config.toml
n_layer = 12
experts_per_token = 8
d_shared_expert = 64
activation = "swiglu"
normalize_top_k = false
routed_scale = 1.0
balance_bias = false
router_z_loss = 0.001
groups_per_token = 3
beta1 = 0.9
beta2 = 0.95
seq_len = 1024
train_tokens = 347000000
steps = 5421
dataset = "wikipedia_en"
Below are experts of layer 6 (counted from 0) of a mixture-of-experts language model. Rows are named router (the router's row for the expert) and show model dimensions 288-383. Each number is 128 + 32 x the weight over its row's rms, rounded and kept within 0 to 255.
After each expert's rows: "mostly gets" lists some tokens that are sent to it at least half of the time. This comes from a sample of Wikipedia text that the model never trained on.

# expert 76
router [129 105 130 121 109  96  52 149 128 149 138 124 101 140 140 163  78 143  67 105 111  67 120 145 141  78  62 110 128  91 120 127 136 114 129 139 181 143 146 129 202 202 100 113 124 123 134 139 153 170 112 118  98 147 126  95 183 121 121 146 121 111 127 101  73 179 106 117 136 150 115 139 115 165  35 105  88  46 173  89  58 182 133 108 155 148 158  84 130 109 214 175 108 151 147 204]
mostly gets: " wife", " degree", " father", " role", " story", " daughter"

# expert 8
router [ 85 126 132 104 137 133 169 126  56 130 129 114 141 142 121 107 161 119  58  99 112 217 123 133 143 184 130 137 138  83 138 149 149 104 124 139 136 180 130 153 144 123 155 116 123  96 127 106 150 152 150  36 101 121 133 186  93 102 168 116 117 136 125 172 212 164 137 199 149  87 154 147  96 105 136 113 191 113 102 140 114  63 184 174  56 147 110 200  76  91 128 136  44  73 149  82]
mostly gets: "word", "k", " Ref", "ie", "art", "erv"

# expert 7
router [160 148 100 121 126 106  94 244 163 153 140 110 121 146  66 127 128 142 125  75 120 137 134 131 131  64 136 121 139 124  87  93 149 142 156 152 108 141 131 123 113 112 117 117 125  81 146 176 141  94 137 116 113 148 142 125 124 128  76 135 137 111 143  82 136 150 161 106 145 140  89 129 112 136 182  83 129 110 172  93 118 138 111 150 135 137  80 105 142 121 187 157 160 117 138 140]
mostly gets: " until", " having", " after", " After", " returned", " losing"

# expert 6
router [145 110 103 107 144 119 157 191 175 149 145 125 131 141  91 113 110 143 127  74 110  53 137 154 152  89  82 110 129 119 221  83 124 170 121 129 178  71 149 125 108 123 105 117 111 116 118 164 150 148 101  71 104 156 150 119 117 102 112 155  67 114 128  40  64 118 155 167 155 187 107 156 126 140 124 113  96 139 112  84 141  70  58 103 185 149 131 147 140 148 216 124 116 134 126 142]
mostly gets: "})\n", " remaining", " entire", " FW", " GK", " Infantry"

# expert 108
router [ 81 113 111 117 157 169  66 155 120 140 158 100 167 137 150 131 162  46 138 137  97  54 144 136 133 127 164 116 134  98 102 150 139 130 135 162 169  51 141 145  97 185 153 134 123 100  71  84 154 104 141  54 140 158  73 139 124 130 119 115 148 124 141  95 118 166 107  80 138 137 165 142 111 116 146 114  83 104  52 112 109 125 116 108  53 145 104 173  18 171 140 101  94 164 142 102]
mostly gets: "|---|---|---|\n", "|---|---|\n", " tax", " police", " Labour", " 🔨"

# expert 91
router [154 106 106  97  87 171 103 142  86 148 146 110 150 133  98 143 104  87  52 112 113 146 146 131 149 147  90 115 140 104 146 141 122 178 113 154 133 189 142 129  78 112 131  99 117 135 107 137 129  98 109  68 109 149 131 208  64 128  94 117  85 107 134 212 143 171 154 130 154  75  94 148 120  82 130  84 136 173 156 110 149 170  64 131 113 124 109 156 108 102 138 187  61  95 182  97]
mostly gets: " zone", "Career", "Personal", " Coordinates", "Population", " He"

# expert 122
router [146 132 125 110 124 189 222 191 211 134 140 112 108 147  96 172 123 107 178  42 138 142 119 158 133 144 127 183 166 103 132  97 139 113 115 173 116 126 154 122 130 102 107 112 120 125 105 173 139 125 118 103 135 124 140  98 125 112 124 105 124 108 210  82  90 127 135  95 153  91 177 125 117 138 137  97 108 157  92 129 111 103  72 111 139 158  99  79 111 142  88 111 114  89 150 103]
mostly gets: "′", " him", " Binomial", " Sam", " himself", " Gracie"

# expert 12
router [ 73 118 106  99 148 154 202 133 113 150 152 111 201 140 145 148 126  74  76 112 111  99 127 144 164 117 104 139 149 177 196 164 151 138 149 161 157 163 137 169 117 124 128  98  88 112  77  78 165 131 106  62 128 156 160 151 136 105 154 109  87 120 115  77 145 115 116 157 140 110 207 133 120 120  94  88  67 197  68 171 197  79 139 100  92 145 125 108  81 115 120  99  50  51 123 113]
mostly gets: " contract", " access", " changes", " services", "ration", " attempts"

# expert 1
router [120 110 117 118 127 188 218  88  96 144 156 118 145 144 134  70 122 185 173 108 128  92 150 152 125 151 126 132 149 168 134 123 166 168 132 159 111  81 132  91 111 143 134 107 119 127 126 118 142 157 118 170 119 142 116 113  97  97 142 109  87 106 136 120 136 173 169 133 147 163 156 138 113 135  92 136  96  70  78  41 159 107 158 141 161 168  56 131 156 172 204  93 146  86 144 137]
mostly gets: " among", " ±%", " living", " young", " native", " free"

# expert 41
router [ 94 102 115 109 123 118 114 116 195 141 120 116 104 141 166  79 107 145 133 163 113  60 133 147 130  84  63 126 123 121  70 113 159 168 133 129 136 153 142 174 197 111 103 108 105 100 148 170 132 131  85 143  99 143 128 124 188 111 167 123 131 115 120 162 152  68  78 194 140 140 135 134 118 112 179 118  61  85  78 136 136 146 118  97 195 119 129  74 121 132 135  57 150 154 133 114]
mostly gets: " Phylum", " Arena", " Votes", " Clay", " COVID", " Episode"

# expert 21
router [ 85 126 122 120 122  78  80 150 123 134 143 102 105 139 102 119 135  65  47  59 123  87 136 139 136 138 149 202 129 103 174 132 146 148 139 136 140 166 141 122 155  83 157 101 104 109 102 130 141 117 135 149 172 161 119 121 157 115 117 127 121 113 152 128  86 179 113 105 135 131 185 123 103 147 156  99 109 165 131  87 130 170 121 118 156 149 173 150 167 125 146  68 128 134 152 153]
mostly gets: " |\n\n", " last", "Senior", " Pts", " ​", ";\n\n"

# expert 95
router [165 115 132 104 104 199  65 127 105 150 155 117 155 158 155 106 119 136 165 103 119 174 131 137 148 100 146 121 139 172 141 150 136 116  99 178 157 140 137 123 121 141  91 105 114 156 108  96 132 191 120 123 108 137 142 144 184 114 128 172 112 111  99 140 125 114 153  42 145 207  73 150 119 100 112  85  93 100 123 150 151 182  99 135 111 151 111 113 110  60 105 192  63 129 153 155]
mostly gets: "_{", " French", " May", " Turkish", "-J", " Japanese"

# expert 39
router [ 98 122 112 123 134 159  67 139  70 129 144 114 147 139 173 154 130  62 162 126 106  80 132 139 131 167 178 149 143 118  99 128 106 139 131 135 103 190 129 164 139 161 103 120 107 142 141 154 152  90 112  72 120 147  97  74  85 109  59 130  97 116  55 144 176  95 137  80 166 139  84 145  94 151 172  92 143 162 103  61  99 143 147  95  73 123  88 194  83 114 132 151 102 189 147 113]
mostly gets: " –;", "/a", " —;", " ?", " Yes", " Episode"

# expert 0
router [175 130 120 110 161  79  64  60 134 136 133 118  92 145 148 167 148 166 172 109 134  81 116 127 162 110 100 207 148  85 120 118 162 113 135 158  79 109 150  67 140 161 107 118 118 110  91 153 143 202 110  93 130 140 114 115  92 127 171 134 151 114 110  87 128 187  91 125 137  73 131 128 122 125 171 122 149 113 149  84 127 137 154 121  64 155 146 165 187 141 122 144 119 182 142 129]
mostly gets: " either", " --", " Yes", " one", " whether", " Jimmy"

# expert 66
router [101 138 129 110 100 105 120 115 153 155 143 117  72 139 100 120 146 171 131 150 125 129 148 150 112 102 109 175 137 157 111 153 136 175 117 166 146 161 144  88 148 117 121 115 108 134 156  92 143 163 126 119 100 138 147 153 158  96 112 146 117 112 124 201 170  88  88  75 134 189 138 144  92 138 149 117 123  57 183 167  76 168  80  90 123 130 151 151 106 114  76 127 142 111 150 120]
mostly gets: " where", " Animalia", " before", " which", " becomes", " so"

# expert 98
router [ 18 103  96 118 126  46 143 137 129 135 146 113 139 153 135 144 127  94 102 180 115 110 138 157 151 130 103 132 137 149 164 144 129 105 118 120 114 128 146 166 163 171 127 122 117 140  16 101 153 209 135  62 107 151 161 138  89 113  99 110 155 111 137  85 137 127   1 171 132 138 132 137 113 118 154 139 121  67 100 147 101 123 119 142 139 122 115 150  93 162 115 180 164 168 136 179]
mostly gets: " UTC", " Species", "″W", " Phylum", " sq", "/sq"

# expert 3
router [130 139 124 113 158  90 175 180 174 161 131 110 118 145 153 195 159 106 122 115 128 161 113 157 147 154 120 142 152 131  74 168 145  82 124 145 138 113 135 115 109 140 142  97 123 127 136 125 134 183 127 137 124 125 132 136 113 100  63 110 157  99 126 158  87 164 122 122 156  79 139 135  99 168  62 119  90 140 150 107  48 178  89 117 112 149 107 109 109 141 167  90 168 167 141 105]
mostly gets: " Singh", "ner", "ović", "ova", "ž", "han"

# expert 59
router [117 114 111 125 144 102  90 151 179 146 122 118  65 137 137 137 132 157  58 136 108 177 164 131 132 163 105 120 148  56 148 124 138  88 147 106  70 160 145 113 124 102 100 120 107 124 186 115 132 133 125 182 124 148 157 180 120 116 122 112 137 112 179 125  85 145 176 154 120 151  55 154 116 108 194 128 164 117 124 136 139 149  82  94  78 136 142 187 112 111 184 182  98 130 183 178]
mostly gets: "°W", " but", "°E", "|---|---|---|---|---|---|\n", " while", " although"

# expert 84
router [140 105 116 127  89  54 114 142 116 130 148 112 116 143  82 167 110 121 116 148 132 183 141 150 141 120 140  96 142 100 142 146 142 142  99 154 170 161 136 150 185 125 118  99 112 147 128 122 131 136 120 135 103 174 178 144 194 115 127 121 115 110 163 108 155 115 132  72 142 181 176 129 119 133 140 147 179 101 133 130 140 149  87 132 115 116 132 104 121 110  84 125 191 141 153 142]
mostly gets: "loan", "DST", " medalist", " Lemmon", " Pts", " Congress"

# expert 31
router [157 110 120 101 153 160 155 146 156 150 130 122 143 142 166 149 136 169 165 118 117 127 133 151 123 105 134 156 145 151 172 122 154 146 135 128 138 145 128 143 114 168 130 109 130 126 181 157 136  87 125 205 123 121 138  62  59 111 117 110 140 113 115  67 108  94 163 105 137 173  89 136 108 156 140 123  93 142 183  73 213 103 244  58  88 153 109 140 190 146 109 163  74 173 127 141]
mostly gets: " elected", " Won", " forced", " hired", " New", " Cameron"

# expert 45
router [163 139 122 106 152 145 134 121  73 150 157 108  52 149 128 118 132 145 101 149  96  85 140 152 117 102 146  63 136 138 126 147 128 125 118 146  86  57 148 164 129 153  72  95 110 141  50 147 146 123 132  89 159 152 137 120  40 104 122 119 153 100  67 137 107 151 142 157 128  59 130 134 116 128  62 119 148 146 223  76 108 140 130 165 144 145  48 120 122 149 208 133  56 137 144  26]
mostly gets: "American", "Personal", " oldest", " largest", " born", " known"

# expert 90
router [ 87 117 128 129  94  88 163 146 127 164 130 128 166 129 124  97  88  81  74 164  86  96 133 148 144  80 105  69 129 169 160 114 163 141 161 140 138 150 136 133 207 167 121 110 102 120 116 109 126 104 125  78  97 126 146 114 130 117 180 123 184 135 150 134 193 125 179 217 141 146 118 142 116 134 127 128 121  76 146 162  92  87 230 141 128 163 144  81  95 102 120 141 206 169 148 115]
mostly gets: " year", " days", " years", "',", " months", " hours"

# expert 117
router [143 128  98  91 143 157  89 109 159 133 142 107  96 157 153 194 152  71 160  82 120  46 135 138 122 125 130 192 133 193 155 124 140  96 153 200 153 124 137 176 208 127 141 116 115 134  56 170 142 137 146  78 149 133 100 110 126 126  76 127 136 114  72 164 157 153  61 119 118 136  85 136 126  79 112 105  79 149 152 132 104 165 163 174 149 142 198 114  68 121 191 186 103 146 135 119]
mostly gets: ".S", " $", " re", " '", " f", " ["

# expert 114
router [128 124 105  95 135 116  25 147  92 144 148 114 128 153 118 132 130  80 138  89 111  67 134 125 143 197 152 145 128 144 162 127 125 172 159 150 104 157 145 146 113 101 140 119 113 157  51 123 142 167 110 125 153 153  88 128 104 112 111 117  94 107  68 135 136  80 143 117 126 132  69 129 124 120 141 115 178 141 130  80  99 136  38 132 144 137 151 115  87 121 188 136 136 144 133 141]
mostly gets: " Succeeded", " These", " This", " Preceded", " List", " least"

# expert 33
router [102 158 101 112 115 200 131 133 112 141 127 111  54 152 141  98 127 198  94 150 122 105 149 136 133 127 130 156 149 149  81  99 147 150 124 160 132 151 132 106 104  83 117 107 107 153 149 134 152 108 155 112  64 142 137 112 200 125 161 114 176 106 115 127 138 207 150  82 142 137 152 173 122 143  88 138 135 140 124 101 128 129 141 163 136 137  21  65  77 110 102 131 196  61 142 180]
mostly gets: " who", " what", " be", " born", " Species", " Binomial"

# expert 26
router [189 119 112 103 143 177 109 179 229 135 142 114  66 149 123 108 148 161 219 113 132 168 132 141 133  98 120 159 130 152  91 125 122 151 139 167 120 126 121  91 148 153 119 119 115 150 123 169 134  87 117 227 121 136 160  97 125 113  89  97 156 107 122  98  94  94 172  64 131 165  93 146 101 164 139 129 110  91 180  75 144 128 120 139 125 134  94  64 151  88 121 132 171  83 128 116]
mostly gets: " ENG", " SCO", " BRA", " Sir", " SRB", " GER"

# expert 104
router [157  97 127 107 128 139  58 156 118 128 149 112 172 152 175 127 116  98 183 174 136  99 156 126 132 209 141 135 135 176 122 179 129 166 134 131  53 185 131  89 182 158 137 104 114 134 104 135 138 143 121 175 133 155  90 153  53 110 170 108 128 109 158 192 168  63 125 130 142  79 104 144 116 129 158 131 167 117 128  78 147 126 124 154 109 140 196 119 138 131 112 181 123 170 128 153]
mostly gets: "°W", " Coordinates", " Died", " Phylum", " ±%", " UTC"

# expert 42
router [138 117 130 100 154 132  41 128 141 136 138 116  58 137 111 139 123 178 158  97 115 139 131 132 154 103  83 144 148 115 126 111 131  92 160 119 129  72 184  99  31 193 153 112 122 147 149 132 140 199 111 143 115 140 127 116  79 119 120 134 145 114 104 131 126 192 144 135 131 111 108 119 114 129 103 137 166 134 189 118 153 122 118 100 109 129 108 143 145 116 185 130  96  73 125  43]
mostly gets: " Succeeded", " According", "=", "According", " Binomial", "Senior"

# expert 38
router [126 102  87 114 131  55 154  52 148 144 144 120 113 158  89 169 117 136  98  98 121  63 135 147 167  77 125 188 138 114 143 152 137 131 162 172 168  48 148 165  91 122 114 122 108  81 161 119 163 111 100 171 146 148 144 129 157  96  70  88  78  98 118 135  98 114 131 120 164  61 159 142  98 140 108 117  88  91 148 135 157 150  97 147 153 133 124 164 147 103 148  77 126 142 154  58]
mostly gets: "Personal", " ==\n\n", "Early", "Senior", "In", "He"

# expert 81
router [155 124 121 122 155  71 137 107 117 131 134 111 119 131  95 100 110 150 160 142 117 179 131 157 136 145 127 106 140 176  87 143 125 114 130 118  89 106 137  91 119 172 150 114 115 124 150 157 148  96 166 115 133 145 151 103  75 107 133 163 207 117 144 102 131  85  99  71 147  87  87 140 109 111 100 127  89  68 112  98 145 124 117 140 115 152 127 209 180 113 115 142 136 175 120 102]
mostly gets: " Peak", " Fort", " Mount", " Mountain", " Lemmon", " Battle"

# expert 73
router [ 67 141 108 116 123  96 120  86 115 133 157 121 225 156 103  97 149 132  96 154 122 127 144 155 153 132 137 154 147 143 134 151 134 157 146  60 112 160 129 163 194 136 107 102 127 149  77  74 136  92 135  85 115 158 123 159 103 105 137 129 114 102 196 113 126 152  69 190 133 131 111 126 114 134 183 118 102 119  57 125 147 129 110  76 185 148  65  83 126 148  98 101 146 115 155 102]
mostly gets: "===\n", " ===\n", " ===\n\n", "===\n\n", " ==\n", "====\n"

# expert 40
router [105 128 127  89 111 140 184 155 165 129 146 122  96 142 112 130 133 128 128  61 122 188 153 156 120 220 122 142 139 125 144 102 150 131 139 209  80 169 144 135 154  83 103 124 106 173 123 116 134  88 113 172 126 137 105 140 120 108 103  97 117 127  71 118  56 159 172 168 142 160 154 155 131 151  48 115 173 171  95 117 111 136 114 118 130 131 140  35  88 112  43  94 111 107 137 156]
mostly gets: "American", "His", "born", " her", " his", " professional"

# expert 23
router [ 80 115 124 113 121 141 158 135  77 153 130 107 138 138 169 146 141  45  58  84 104  40 121 147 137  89 126 159 136 140 198  43 119 112 151 102 144 107 137 161 158  88 102 116 104 117 103 126 139  88 154  72 132 132 121  83 133  97  92 153  76 116 125  89 100 124 139 174 143 131 156 136 113 142 154 126  69 112 106 179  90  95 198 136 154 150 143 203  84 171 157 106 111 152 150 134]
mostly gets: " v", "%", " collection", "%)", "″E", "″W"

# expert 79
router [136 142 124  92 121 181 115  95  77 142 130 112 173 144 129 100  89  96 131  50 118  61 129 133 138 120 161 112 138 188 194  88 144 131 122 108 137 229 137 121 132 143 122 113 108 132 106 123 139 122 103 145 115 142 136  27  59 115 137 125  67 122 131 165 101  55 113 101 149 147  91 138 108 111 188 109 113 166 142 154 143 124 168 122 180 132 154 138 115 158 127 154 101 171 159 150]
mostly gets: " USA", " World", " East", " Japan", " world", " UK"

# expert 30
router [140 125 106 109 116 127 126 133 187 145 133 100 185 142  94 119 131  92 132 136 117  96 134 138 158  96 121 127 160 107 110 154 170 128 124 169 124  71 120  74 160 116 136 105 116 120 161 107 144  99 111 123 141 154 179 146 153 106 163 100 169 115 156 147 123  73 154 160 152 174 113 153 119 172 113 127 130  99  81  83 108 145 102 101  93 126 117 107 145 103 196 125  68 142 164  79]
mostly gets: " Health", " damage", " human", " Development", " energy", " economic"

# expert 109
router [134 126 116 113 107 106 116 132 104 137 129 102 120 138  92 119 120 146 153 134 109  92 129 139 133 189 140 182 144  93  52 176 152 112 114 135 136 173 141 134 170 131 121 117 111 128  99 130 140 178 132  27 116 160 155 141  12 120 131 148 112 117  58 132 201  90 178 205 135  63   2 141 122 138 137 101 149 106 203  94  94 173 111 137  79 134 132 196 100 112  89 171  81 238 151 107]
mostly gets: " no", " Coordinates", "-m", " Website", "-b", "-t"

# expert 77
router [141 117 125  99 100  85 114 119 168 143 149 112 146 139 107 110 132 186 195 118 116 144 138 123 128 110 118  86 146  84 117 117 141 171 127 125 154  60 126 131 133  91 136 112 118 113 142 130 136 209 128 134  85 145 118  85 176  97 145 150 152 113  97 133 188  99  98 143 126 107 131 141 116 115 105 135 120 125 128 172 155  78 103 104 160 134 121 193 127 149 204 140 153 133 132 165]
mostly gets: " On", " across", "On", " In", " throughout", "°"

# expert 64
router [ 88 135 105 116 145 161 130 125  83 153 129 137 170 153 129 178 125 110  71 172 128  86 126 132 135 160 116 173 137 162 106 139 145 135 154 156 179 204 144 122 183 167 104  99 114 151  73 122 151 209  79 137 142 129  91 109 137 109 130 128  88 118 151 147 198 164 157 113 158 101 138 122 126 130  48 117 136 112 183 127 172 122 176  95 176 161 150  67 102  97 142 103  75 166 163  51]
mostly gets: " Hotel", " Li", " Actor", " Studies", "chi", " Chan"

# expert 82
router [145 137 117 120 138 128  99  90  80 142 137 126  65 136 135 110 113 223  63 111 130 255 130 163 143  84 114 142 134 136 121 157 141 163 122 169 124 165 139 141  67 171 121 102 133 123  23 187 135 122 106 159 123 139 122 106  97 112 130 124 130 108  99 123 207 135 129 147 136 143 100 149 113 136 117 129  93 120 213 111 115 164 147 174 155 181 106 133 112 145  86 163 106 143 136 124]
mostly gets: " SH", " husband", " name", " father", " it", " plane"

# expert 20
router [176 145  86 101 134 119  66  91 102 153 158  97 127 138 173 128 114 209 201 106 100 253 150 136 132 122 131  90 152  86 151 124 142 132 143 154 147  38 160  88  87 104 124 119 119 127 100 156 140 173  80 134 115 138 114 200  99 116 153 149 151 119 125 109  83 150  89 105 154 144 177 152 131 117  90 144 191 157 133  85 156 123 141 135 135 137  84 164 205 120 161  80 164 134 136  87]
mostly gets: " The", " the", " African", "ious", "Early", "*\n"

# expert 87
router [156 140 101 105 121 128 162 109 154 135 139 108  67 137 107 129 137 102 126  99 104 119 125 142 141 134 147 108 144 117 190 128 137 126 130 147 189  60 143 147  71 104  81 106  89 120 165 102 150  63 119 108  97 138 114  87 204 128 145 136 148 128 183 118 114 168  79 203 147 121  79 160 116 108 116 135 109 125  71 103 122  93 125 122 168 125  43  81 123 147  62 116 120 112 135  77]
mostly gets: " My", " my", "the", " Best", " your", " Your"

# expert 53
router [127 121 102 110 113 184  82 137 102 143 135 106 162 142 125  21 143 117  97 143 123 158 118 139 147 153 112  86 147 130  86 146 139 158 142 107 135  55 140 126 170 139 109 106 112 128 130 134 138 142 115 103 115 145 144 144  92  90 202  88 183 108 176 127  86 148 134 177 133 106 140 170 113 100 150 116 174 173 141  82 102 113 120  74  90 140 198 213 136 140 147  88  68 176 131 117]
mostly gets: ".\"\n\n", " claimed", " received", "\".\n\n", ").\n\n", ".\n\n"

# expert 101
router [168 108 114 105 114 112 156  76 177 142 161 128 113 145  87  97 129 104 162 176 112 122 144 136 130  91 127 167 129 113 157 155 146 140 139 130 163  95 152 137 133  92  89 105 128 130  96 148 139 145 144  75 172 148 177 102 211 118 193 109  94 115 218  35  71 154 182 175 162  62 197 135 113 123 121 123 117 170 104 179 109 135 119 135 135 132 106 173 138 143  64 150 113 127 133 124]
mostly gets: "b", "-b", " &", " b", "/", "-d"

# expert 102
router [133 132 121 124 162 138 127 138 128 143 138 108 110 136 167 144 114 172  53 107 108 119 144 147 155  94 139  92 138 122 125 148 116 127 128 145  91 157 136 113  88 110 128 110 114 137  42  95 132 114 112  62  80 152 155 141  36 127  92 134 159 124  89 163  92 109 143 145 143 154 141 136 114 129 103 139  97 136  70  93  98 129 121 143  94 131 112 149  52 112  98 161 149 135 150 148]
mostly gets: " Species", "}\n", " such", "|---|---|---|\n", " whose", "'\n"

# expert 110
router [110 104 130 100 134  95 182 181 195 151 149 104 193 140 138 102 160 114 102  90 125 114 134 155 139 159  81 199 137 137 155  72 143  94 131 159 159 219 157 123 102  78 158  99 124 126 130 104 142 119 116 129 135 150 130  82  49  98 110 147  90 108 148 112  78 129  95 224 156  93 176 124 101 163 161  96 164 153  67 186  82 152 119 105  86 147 142 100 144 134 183  97 177 156 132 152]
mostly gets: "})\n", "OS", " Mur"

# expert 28
router [149 142 125 115 114 124 155 156 130 132 161 110 159 139 163 158 126 146 156  98 131 172 143 161 153 196 140 105 150 142 164  81 122 128 135 137 134 196 117 101 108 123 117 134 114 179 184 141 152  58 150 142 101 143  99  46 100 131  80 136 133 106 109 113 135  56 167 102 150 174 117 136 111 125 121 147 164 165  35 118 106 100 139 126  87 125  62  70 105 167  73 167 100 110 135  86]
mostly gets: " West", " South", " East", " Western", " Succeeded", " Best"

# expert 93
router [200  92 122 108 143 123 104 114 123 144 151 108 130 137  53 122 120 163 144 125 100 115 125 139 156 143 119  85 145 135 159 195 130 254 150  86 129 185 144  93  92 193 123 117 102 109 129 108 145 182 117 126 105 146 118 136 151 134 138 136 169 122  97 117 114  83 161  53 160 170 113 130 107 123 159  95 130 212 125 181 171  78 105 116  92 107 110 194 140 126 152 180 143 149 137 173]
mostly gets: "rac", " SRB", " According", " Although", " Ralph", "mar"

# expert 62
router [147 130 118 118 134  92  89 129 191 148 147 120  57 138  80 162 111 122 163  81 129 128 120 136 118  87 142 176 146 148 124 105 156 113 122 110 156  72 130 132 115  91 126 103 101 132 129 150 137  45 147 170  95 142 170 104 158 123 166 150  58 103 164  65  92  67  78 136 119  84 146 146 110 132  96 125 149 110 149 115 118 140 148 101 178 138 128 168 131 147 208  99 103  44 141  89]
mostly gets: "Res", "ob", "ș", " Pre", "osp", "gar"

# expert 126
router [ 71 135 114 112 116 190 120  64  95 147 123 118 181 159 130 131 152 124 138 124 143 147 115 149 128 123 145 155 157  78 112 141 161 152 140 178 100  82 122  68 226 117 136 115 106 126 134 123 132 107  92 155 160 143 111 101 149 118 227 119 190  95 124 118 185 146   8 129 147 158  67 157 120 145 168 134 149 103 105 187 127  98 228 122 104 133 133 125 136 102  72 122 119  98 160 127]
mostly gets: " Sir", " St", " king", " Dr", " sl", " Mr"

# expert 78
router [154 103 109  93 125 138 216 198 167 146 146 112 126 137  42 117 137 152 141 108 131 160 125 149 139 128 136 172 138 116 162 182 153 173 130 107 128 160 131 123 127 160 116 118 107 129 110 144 136 136 126 160 155 141  98 136 161 116 158 122 124 111 165  92 146 163 161 108 136 164 197 135 107 104 102 133  77 162 139 111 122 157 119 136 247 144 174 114 159 183 158  73 135  49 150  76]
mostly gets: " de", "-M", "-P", "-J", "SI", " sp"

# expert 43
router [172 116  99 124 141 161  52 179 154 127 132 120  93 140 137 126 159 162 186 161 121 137 132 137 130 112 156 110 146  83 148 152 154 143 156 105 134 133 117 142 143 175 122 116 113 163  70 148 133 159 146 159 115 140 136 141  98 107 107 154 123  99 158  57 161 139 163  90 133 166  64 131 126 151 136 122 120  82 157  91 207  97 144 131 129 149 152 161 114 127 225  96  72  49 125 165]
mostly gets: "°N", "″N", "°E", "°W", "/km", "″E"

# expert 27
router [144 133 113 108 169 183  60 220 123 150 120 113 156 164  72 130 122 151 156 114 119 148 133 130 132 100 109 182 141 152  53 196 146 135 174 136 119 107 128 115 105 181  97 107  99 126 105 107 153 207 123 150 129 128  94 196 118 119 155  81 183 121  93 145 122 192  72 100 146 109 142 173 122 117 139 131 169  86 172 104 159 119 140 142 133 141  84 106 170  71 196  98 101  97 155 147]
mostly gets: " Henry", " from", "\",", ",\"", " Richard", " Singh"

# expert 37
router [167 120 124 121 130  97 237 192 144 146 155 118 183 135 161 127 117 117 183 128 110  67 134 131 120 160 114  74 142  67 107 155 133 158 109 104 120 112 140 138 110  95 100 123  99 171  85 177 145  86 144  62 130 167 117  85 135 127  85 146 142 121 159  90 160 117 168  83 118 175  62 163 120 140 132 127 113 145  82 133 125 104 107  89 120 133 150 200 101 155 150 115 128 113 154 132]
mostly gets: "pen", "cl", "now"

# expert 120
router [115 130 111 109  96 169  85 136 132 135 136 113  30 137 104  88 148  98 165 117 106 156 145 147 144 128 153 173 138 119  65 143 144 133 120 133 169 122 133 168  85 186 129 113  87 152 164 142 156 119 141  87 151 151 174 148 139 111 136 125  59 122  51  95  53 127 104 130 151  95 118 139 104 128  83 108 142 121 175  73 150 190 145 102 127 143  77 195 135 109 121 185  40 141 134 202]
mostly gets: "ino", "ling", "-in", "ive", " Score", "te"

# expert 92
router [153 118 119 115 139 158  80 155  79 132 127 124 105 148  97 138 138  87 139  82 120 142 143 132 147  68 115 165 143 112 159 141 144  84 139 103 104 146 145 135 159 128 112 112 125 110 147 164 137 101  85  77 138 130 150  91  66 116 105 147 148 120  87 107 124 176 140 196 148 121 139 134 106 158  82  91 131 141 182 136 149 152 157 135  67 134 158  68  85 138 121 119  61 114 138 133]
mostly gets: " eight", " receive", " twelve"

# expert 36
router [161 146 111 102 149 159  59 206 125 130 137 116 161 150 100 117 165 146 110 114 133  78 129 147 137 154 143 157 151 180 157 101 126  97 132  92 108 146 136 122 138 194  68 111 114 129  86 180 143 150  88 143 118 138  96  64 131 112 144 144 119  99 179  80 142 100 124 131 154  99  94 127 113 151 124 136  62 174 164 171 154 134  91 118 117 146 105 114  72 170 124  43 173 170 126 179]
mostly gets: "',", " Ku", " Ta", " Kal", " Hapoel", " Khan"

# expert 74
router [ 87  91 112 116 125 154 206 136 206 155 138 111  76 135 116 152 120  92 127 118 134 120 122 158 124 122 115 130 153 124 180  34 139 169 171 135  45 104 149  83 140 119 133 122 124  65 152 110 141 103 145 133 103 140 118  49 108 104 165 143 152 121 132 102 125 139  79 210 124 117 174 155 103 144 131  96  56 161  51 163 167 166 111  94 145 144  70 103  55 130 177  77 123  66 143 121]
mostly gets: " |\n\n", "SI", "loan", " KM", " before", " Clade"

# expert 86
router [ 83 115 111 132 129  97 206  38  78 130 183 119 172 139 109  77 107 120 162 130 117 193 133 144 149  96 124 142 148  93 178 124 140  99 139 129 174  77 134 124 106 113 119 133 104 143 106  85 139 148 115  70 114 165 146 165 160 118 151  80 139 108 129  62  72  90  62 186 137 104 192 134 120 126  92 116 167 138 119 164 107 137 151 138 121 127 134 195 115  96  35 111  62  84 137 123]
mostly gets: " National", " International", " Division", " District", " Open", " Department"

# expert 57
router [126 103 118 117 148  71 122 134  84 149 110 111  73 142 161 132  97 149 146 183 125 109 115 169 113 115 132 140 146 115 121 219 151  67 133 153 148 141 143 171 166 160  99 100 111 132 157 100 147 115 136 167 108 131 145 121 123 106  82 132 149 122 123 155 158 130 119 131 162 129  96 134 115 118 172 118  58  71 194 163 138 109 230 170  72 140 160 188 108  83 137 186 140 133 145 137]
mostly gets: " Cameron", " him", " them", " themselves", " Taylor", " Kim"